From a checkpoint of a small mixture-of-experts model trained on Wikipedia.
Size: 9 layers, width 256, vocabulary 12038, 50M parameters.
Training: a variant of Adam for the experts, 5590 steps.
Below are experts of layer 4 (counted from 0) of a mixture-of-experts language model. Rows are named up (a neuron's input weights, with its number) and show model dimensions 0-127. Each number is 200 + 30 x the weight over its row's rms, rounded and kept within 0 to 999.
Before each expert's rows: a language model's description of what the expert responds to. This comes from a sample of Wikipedia text that the model never trained on.

# expert 53
It responds to: Prepositions and linking verbs that introduce a following noun phrase, such as by, with, during, against, via, joined, serving, led.
up1,180,113,209,242,143,243,247,196,189,241,180,212,281,155,226,234,259,124,246,231,192,193,194,240,200,196,226,232,210,223,238,140,220,181,142,210,198,195,226,231,247,178,174,183,197,264,202,232,204,199,238,248,155,169,186,194,190,176,164,239,218,142,234,212,132,195,168,213,221,222,206,178,201,199,262,141,221,201,168,188,167,189,172,231,204,253,204,177,191,216,216,228,228,191,229,174,184,161,238,178,189,169,183,176,171,165,181,186,245,202,162,161,150,231,156,192,212,145,176,236,207,250,160,165,217,215,237,195

# expert 24
It responds to: First word of == section headings == (Early, History, See, Work) plus determiners like the, his, her, its before nouns.
up0,187,202,256,201,220,206,234,185,218,220,190,193,198,198,210,191,188,207,168,170,221,154,191,228,214,138,207,169,207,239,153,246,214,213,188,170,224,220,214,214,216,220,190,203,166,185,232,228,217,223,205,210,180,191,176,209,189,259,183,212,228,242,161,201,190,213,250,228,231,178,154,174,196,219,208,192,241,182,254,178,196,210,228,208,182,224,207,138,167,169,205,117,221,224,161,189,234,181,220,199,243,208,197,168,197,235,227,233,224,195,160,262,183,218,138,201,139,175,167,185,201,211,188,195,166,214,208,217

# expert 4
It responds to: Pipe separators closing cells in election, census and sports results tables, plus closing parentheses, semicolons and final digits, e.g. | +1 |.
up6,228,153,178,222,124,239,166,210,185,225,237,191,193,168,170,202,218,211,169,138,208,193,227,163,201,155,175,159,168,193,253,264,156,211,218,163,191,196,172,261,187,182,162,259,222,220,202,217,201,191,168,190,186,215,194,222,156,222,224,190,190,226,237,150,190,210,222,226,152,219,235,198,204,245,225,225,195,212,204,173,225,189,187,215,229,217,194,222,170,184,191,239,205,206,170,174,234,203,209,226,219,203,180,217,182,176,213,176,234,198,164,192,238,201,180,227,204,191,196,185,171,213,245,150,194,194,121,239

# expert 25
It responds to: Nouns and noun suffixes ending a noun phrase, often plurals after the, such as people, players, areas, stations, -ions, -ments.
up1,212,184,214,185,186,228,231,207,190,210,161,226,170,187,189,185,182,250,202,203,231,168,191,244,252,146,203,215,151,181,226,197,176,209,209,180,198,237,169,164,160,216,158,167,130,259,193,194,194,193,242,237,210,174,192,206,214,174,166,192,198,157,204,204,198,211,199,258,184,115,263,222,224,223,223,163,194,186,195,206,180,205,264,194,256,233,243,243,223,198,169,243,150,288,174,200,210,155,220,212,212,211,206,194,198,188,185,196,230,180,209,177,187,194,276,257,186,214,172,212,243,173,177,197,201,204,186,205

# expert 6
It responds to: Field names and line breaks in infobox and taxobox key–value lists, such as Coordinates, Website, Kingdom, Municipality, Area.
up0,244,206,238,180,188,186,167,185,222,203,174,208,171,249,193,166,213,191,153,186,203,198,204,175,150,205,201,217,160,145,209,213,212,164,192,197,241,154,239,175,162,195,145,155,193,192,199,244,213,211,192,141,191,190,200,243,232,207,193,239,161,220,211,155,198,214,193,181,189,214,218,189,151,216,184,250,195,191,207,145,185,172,198,189,204,232,222,212,169,204,179,165,220,195,181,215,193,203,246,258,216,231,228,204,206,211,249,245,196,178,246,184,193,187,203,239,225,188,222,148,246,155,239,230,155,184,158,255

# expert 57
It responds to: Words and markers in == section headings == such as Cup, record, season, plus word-initial prefixes like re, un, aut.
up0,178,228,169,232,230,165,193,158,191,157,238,178,204,215,221,184,182,274,204,161,175,194,206,208,249,187,233,207,205,212,194,232,189,202,163,145,202,122,183,219,229,163,189,193,177,182,220,217,211,183,220,197,192,190,173,218,195,198,204,231,218,160,192,159,175,171,153,232,217,214,242,190,214,196,219,192,181,163,174,223,234,222,203,194,200,179,166,231,209,161,199,236,229,194,199,203,232,223,218,214,197,166,193,235,228,200,196,216,178,182,172,200,235,195,149,223,232,245,206,227,224,175,267,215,199,167,216,204

# expert 52
It responds to: Clause-ending objects and nouns after verbs or possessives: him, them, home, there, people, plus plural endings like -ations, -ings.
up12,244,195,242,212,174,158,219,211,181,171,213,123,237,248,176,200,122,216,174,193,204,222,182,222,204,195,213,203,214,183,253,181,185,207,211,168,206,176,184,192,183,104,210,210,221,207,202,242,180,166,265,192,229,231,180,220,223,194,223,220,220,157,230,226,158,249,230,263,211,184,213,162,202,247,209,228,252,163,186,221,225,189,206,170,217,219,213,235,165,181,182,220,223,218,208,142,154,163,226,197,195,249,174,224,216,214,194,241,193,191,167,134,184,229,187,155,247,199,224,183,218,222,210,157,212,212,260,213

# expert 47
It responds to: Nouns and words after in, at, during in set phrases of time and place, such as in order to, on the way, at that time.
up33,126,179,172,215,187,219,196,139,199,178,207,224,253,179,205,202,196,195,206,177,166,161,195,211,208,262,158,187,230,174,224,125,153,182,264,172,202,208,169,187,171,164,166,178,207,210,207,267,195,195,174,216,178,278,201,171,180,230,187,219,255,243,258,207,195,213,232,230,169,218,210,165,173,202,190,233,275,200,200,164,195,208,219,179,192,236,173,176,198,225,219,204,176,160,169,232,206,206,266,226,239,168,155,166,197,235,197,191,212,195,243,110,207,241,274,202,197,232,208,187,196,191,193,210,209,193,231,183

# expert 39
It responds to: First piece of capitalized names beginning a table cell or list item, such as species, places and teams, e.g. P, St, Gram.
up1,175,204,188,204,142,209,227,211,152,146,253,151,140,159,181,152,225,174,218,269,208,197,175,159,207,192,245,215,171,184,204,206,212,256,240,210,214,192,207,220,182,183,175,211,218,261,203,162,183,166,193,128,235,205,201,247,190,211,170,235,200,203,206,193,204,187,170,266,236,185,191,223,166,195,216,214,155,177,216,169,217,216,236,165,209,196,196,221,205,191,195,187,257,224,215,187,241,223,190,216,203,220,195,209,175,195,239,249,185,244,191,189,227,197,156,232,193,205,163,199,211,232,197,160,173,234,230,142

# expert 5
It responds to: Digits and cells inside sports and statistics tables, such as squad numbers, scores, dates, and position codes like FW, GK, Win.
up0,147,201,186,200,182,182,159,209,211,204,157,231,208,231,148,197,120,180,167,148,224,203,197,218,189,192,216,195,248,202,229,166,166,196,171,196,239,241,209,163,175,251,243,205,214,171,231,210,173,196,238,235,209,231,145,226,196,157,205,243,190,228,239,223,197,253,164,177,288,201,194,216,210,185,247,215,147,231,206,184,192,180,172,215,226,225,169,194,209,225,161,223,212,197,167,242,189,215,202,150,316,251,225,217,189,199,199,174,233,179,172,182,201,213,195,233,236,197,198,139,200,192,247,176,231,175,185,221

# expert 50
It responds to: First pieces of place or institution names after of, in, at, from, such as Cal in Calcutta, Ch in Chiapas, D in Dresden.
up0,212,182,188,221,182,203,189,224,158,233,212,188,175,237,173,197,222,191,229,220,226,211,142,183,174,221,186,193,171,223,184,235,192,204,173,156,159,261,162,187,175,204,174,222,202,197,222,239,208,270,186,210,173,188,194,192,256,176,187,160,200,220,229,226,181,174,220,246,224,169,182,238,201,173,220,199,169,221,192,209,259,212,172,186,188,253,205,211,206,157,239,200,195,219,98,177,218,225,257,168,235,193,199,171,168,230,191,194,182,207,168,219,147,212,160,230,183,164,182,243,235,241,197,223,134,240,221,187

# expert 17
It responds to: Line breaks ending list items, references and table rows, plus section-heading markers like ==, table dividers, and infobox words like Born, Died.
up3,165,229,236,183,216,255,237,215,175,210,236,227,171,181,216,210,187,164,207,167,195,269,178,205,194,212,201,195,229,215,179,180,233,209,203,232,142,241,192,221,189,204,220,202,168,233,184,191,209,184,250,158,203,206,202,167,178,187,220,176,209,166,248,176,228,192,223,178,191,182,216,182,141,250,209,134,170,186,180,176,155,133,193,203,167,151,238,207,179,217,172,237,236,262,217,256,187,189,198,192,208,277,206,230,182,235,201,212,168,154,200,130,154,142,148,242,210,188,153,145,148,223,237,243,229,204,224,244

# expert 3
It responds to: Verb stems and verb pieces right after to, would, can or not, such as be, make, take, into, persuade.
up0,259,139,206,240,198,259,174,233,217,189,223,165,167,131,190,183,137,173,192,185,148,252,182,159,182,172,239,220,226,219,182,231,247,166,190,142,200,193,223,198,184,175,212,175,179,212,218,206,233,207,209,200,237,186,208,209,182,256,190,186,201,185,207,231,199,216,189,207,206,176,226,171,167,214,149,168,225,235,211,165,235,154,244,161,152,241,238,192,152,187,220,293,236,197,149,170,188,223,224,199,198,211,225,163,213,245,198,230,225,217,196,167,188,291,167,231,231,245,165,201,161,158,209,183,153,201,224,213

# expert 43
It responds to: Colons, pipes, line breaks and key words in infoboxes and lead sentences, e.g. Born:, is a, represented, Website, JPL.
up0,190,189,218,145,194,246,192,219,218,155,203,166,244,180,248,206,195,126,200,220,125,198,216,238,205,161,209,190,204,164,208,200,210,199,211,201,212,243,139,181,218,158,190,239,192,240,168,197,152,258,320,284,204,229,179,234,204,182,195,221,188,221,223,213,224,229,192,166,213,194,227,156,218,210,228,221,221,191,209,166,173,238,182,195,209,187,212,215,182,208,165,155,194,231,194,233,227,260,218,190,227,251,228,233,203,191,135,196,173,179,215,180,199,216,154,221,213,168,184,176,206,199,195,241,200,148,219,193

# expert 56
It responds to: Leading digits of years in dates, lists, filmographies and citations, such as the 9 in 1961 and the 0 in 2016.
up6,220,262,234,215,203,176,179,198,104,199,205,194,188,150,134,173,133,224,218,266,227,181,190,186,219,224,250,234,202,147,233,159,194,216,210,123,175,179,200,208,177,216,219,153,171,207,163,240,253,186,187,180,239,171,201,233,233,205,180,155,156,182,202,200,175,191,201,173,185,208,215,185,259,202,219,194,189,217,228,178,196,216,204,137,187,171,210,221,169,238,197,204,220,157,163,238,196,228,202,228,242,178,180,170,202,251,260,262,234,240,222,214,131,214,229,191,162,175,191,202,170,155,242,196,211,225,255,177

# expert 36
It responds to: Line breaks and closing punctuation at sentence or paragraph ends in prose, such as ., "., ")., and blank lines before headings.
up1,166,215,212,178,238,177,230,145,161,167,214,156,284,240,207,204,204,234,202,281,230,229,172,192,157,171,222,205,229,180,205,130,291,184,229,182,221,213,177,239,211,152,208,183,236,153,189,213,173,169,207,222,215,229,234,208,176,186,219,216,245,191,228,214,235,164,226,192,203,215,228,206,197,212,254,203,205,178,189,184,236,131,187,175,161,178,199,194,183,159,224,198,262,303,194,237,221,234,188,210,196,221,205,184,162,239,182,192,183,205,238,188,191,184,204,187,240,188,170,192,209,172,229,169,217,206,196,201

# expert 35
It responds to: Later parts of proper names of organizations and places, such as School, County, Association, Av-iation Administration, US-SR, COVID-1-9.
up1,198,177,211,225,257,175,230,196,229,184,167,185,191,210,195,219,211,251,275,182,239,164,195,235,202,221,220,244,193,226,229,206,199,228,217,155,217,212,196,242,133,257,185,146,177,263,194,170,176,162,168,191,156,149,183,175,223,199,162,231,219,208,221,145,204,191,220,254,163,190,243,190,221,191,210,185,179,144,214,190,179,150,176,195,181,193,211,262,192,229,173,198,226,232,167,214,224,206,174,183,187,190,200,220,241,215,174,207,237,208,166,241,192,224,229,211,233,153,216,224,175,205,244,207,222,190,220,215

# expert 0
It responds to: First piece of a person's given name or surname in lists, tables and infoboxes, such as Su(hasini), Wil, Mc, Jul.
up1,228,155,246,203,231,197,185,201,205,184,200,261,158,219,170,198,278,152,167,205,206,222,205,237,218,193,204,186,180,183,201,232,253,177,179,246,265,222,187,202,168,122,202,141,213,215,230,229,140,226,230,223,207,166,164,235,184,141,197,216,227,210,183,244,199,207,180,200,207,164,248,234,174,240,199,177,245,232,208,195,186,149,214,236,202,280,213,180,173,182,171,248,234,189,184,231,247,145,215,167,178,226,235,174,173,197,185,198,174,206,185,219,193,237,220,220,214,188,156,197,244,212,187,217,158,214,180,207

# expert 61
It responds to: Line breaks, pipes and spaces ending or starting table rows and section headings, in election, sports and results tables.
up6,215,170,192,231,237,236,229,236,162,186,229,198,183,152,209,141,196,150,181,173,190,149,147,218,207,221,201,163,206,196,143,204,273,209,206,225,190,187,214,232,176,189,188,203,190,176,199,194,216,199,252,252,212,241,170,227,198,164,169,185,221,228,206,193,184,174,209,206,277,167,206,175,132,213,186,264,229,181,180,211,179,248,209,223,227,187,234,156,106,213,187,193,205,199,182,147,215,262,206,176,172,197,216,213,189,182,183,235,247,265,223,192,217,188,179,227,242,212,174,214,182,178,205,178,214,271,215,157

# expert 28
It responds to: Commas between places or list items, list-introducing words (such, including, includes), and hyphen bullets starting list entries, e.g. Merton, Wisconsin.
up3,146,199,170,206,176,152,259,186,208,180,187,239,234,221,237,205,181,221,172,214,187,220,158,189,224,167,209,193,225,237,173,195,196,213,182,266,222,151,162,182,186,199,169,162,239,184,254,207,206,139,219,208,206,190,202,223,222,143,201,224,207,171,250,181,206,164,176,248,162,180,210,184,217,163,245,163,214,240,172,236,201,175,195,114,180,212,187,206,173,189,176,228,177,253,191,205,208,220,241,217,215,214,211,213,192,249,213,239,233,223,184,157,227,177,245,245,210,231,199,180,158,203,176,215,237,172,228,220

# expert 7
It responds to: Spaces, digits, minus signs and dashes opening numeric cells in statistics tables, e.g. career totals, scores like 0–4, percentages, currency signs.
up0,170,171,219,180,243,227,224,149,248,175,173,199,180,192,218,218,194,202,184,204,218,218,158,207,165,203,202,208,211,191,205,184,294,228,238,199,255,248,189,195,198,181,188,207,225,185,186,212,183,198,197,202,194,249,203,159,195,175,174,221,172,234,190,163,215,186,191,228,200,197,181,219,196,185,192,218,220,167,175,186,206,165,242,205,187,262,210,230,198,135,184,212,190,224,238,174,208,189,258,169,226,193,215,231,156,220,209,242,230,170,194,158,187,214,201,188,189,147,230,200,191,177,210,239,229,278,256,172

# expert 33
It responds to: Pronouns, auxiliaries, adverbs and conjunctions in narrative prose, such as he, had, since, ever, However, because.
up33,225,174,215,268,230,198,202,230,181,186,223,217,156,237,216,175,159,202,172,258,160,191,199,200,184,190,169,246,183,175,193,201,257,200,221,222,203,222,164,256,259,170,216,189,205,198,212,231,157,202,195,236,201,222,260,194,160,197,196,202,219,240,215,221,269,201,190,212,236,157,198,211,241,183,210,175,210,156,271,222,237,152,158,165,214,146,188,194,219,153,167,174,261,176,166,233,175,200,197,173,277,166,217,236,170,228,212,213,185,230,212,139,201,173,227,241,242,202,205,203,125,206,194,181,194,218,240,212

# expert 21
It responds to: Words inside quoted or listed titles of songs, films, episodes and awards, such as the, as, to, Love, Best.
up0,195,170,239,209,181,209,218,198,197,205,239,247,201,224,169,207,200,177,175,156,151,178,188,226,182,193,216,238,191,262,171,224,177,205,267,173,220,159,172,96,192,188,214,196,214,192,169,189,219,224,220,201,215,214,180,193,185,199,157,148,178,230,144,196,256,259,189,274,221,192,189,257,222,222,182,205,187,240,197,160,141,208,190,175,229,170,164,151,140,227,201,239,214,186,174,200,194,155,196,169,181,124,197,213,149,191,226,218,197,255,178,179,239,222,269,223,206,221,196,177,203,236,174,193,186,204,246,182

# expert 44
It responds to: Noun or noun-start right after the or The, and relative words like which and who, such as the victim, the king, the company.
up1,168,169,228,240,151,215,184,228,215,170,156,190,140,163,228,190,220,158,172,202,222,211,186,168,179,252,220,155,175,235,191,145,224,213,171,188,167,149,197,179,209,157,178,196,204,200,248,247,198,177,175,198,216,197,207,226,238,225,223,240,218,213,192,277,256,201,204,221,167,186,171,197,220,194,210,239,210,222,234,185,243,234,226,193,246,187,192,159,228,206,201,239,181,221,168,196,180,183,210,207,217,162,242,191,160,142,214,177,277,181,153,185,211,223,201,240,201,162,196,242,181,232,144,178,256,209,154,196

# expert 12
It responds to: Main verbs and auxiliaries right after the subject in biographical and historical prose, such as was, wrote, began, appointed, said.
up0,219,216,156,200,204,165,164,244,180,291,187,193,198,218,224,197,180,189,188,253,188,200,205,144,258,190,175,163,180,227,155,220,221,196,200,207,211,213,195,270,210,245,208,149,218,228,194,210,120,170,207,209,255,211,183,181,185,222,219,235,190,198,178,216,212,173,184,196,234,217,193,239,197,151,193,183,211,192,210,159,273,159,164,181,246,189,223,212,198,152,183,236,207,231,166,182,202,170,213,213,254,182,250,192,160,225,211,212,207,209,221,170,165,156,199,198,241,212,206,209,187,179,204,184,182,233,155,155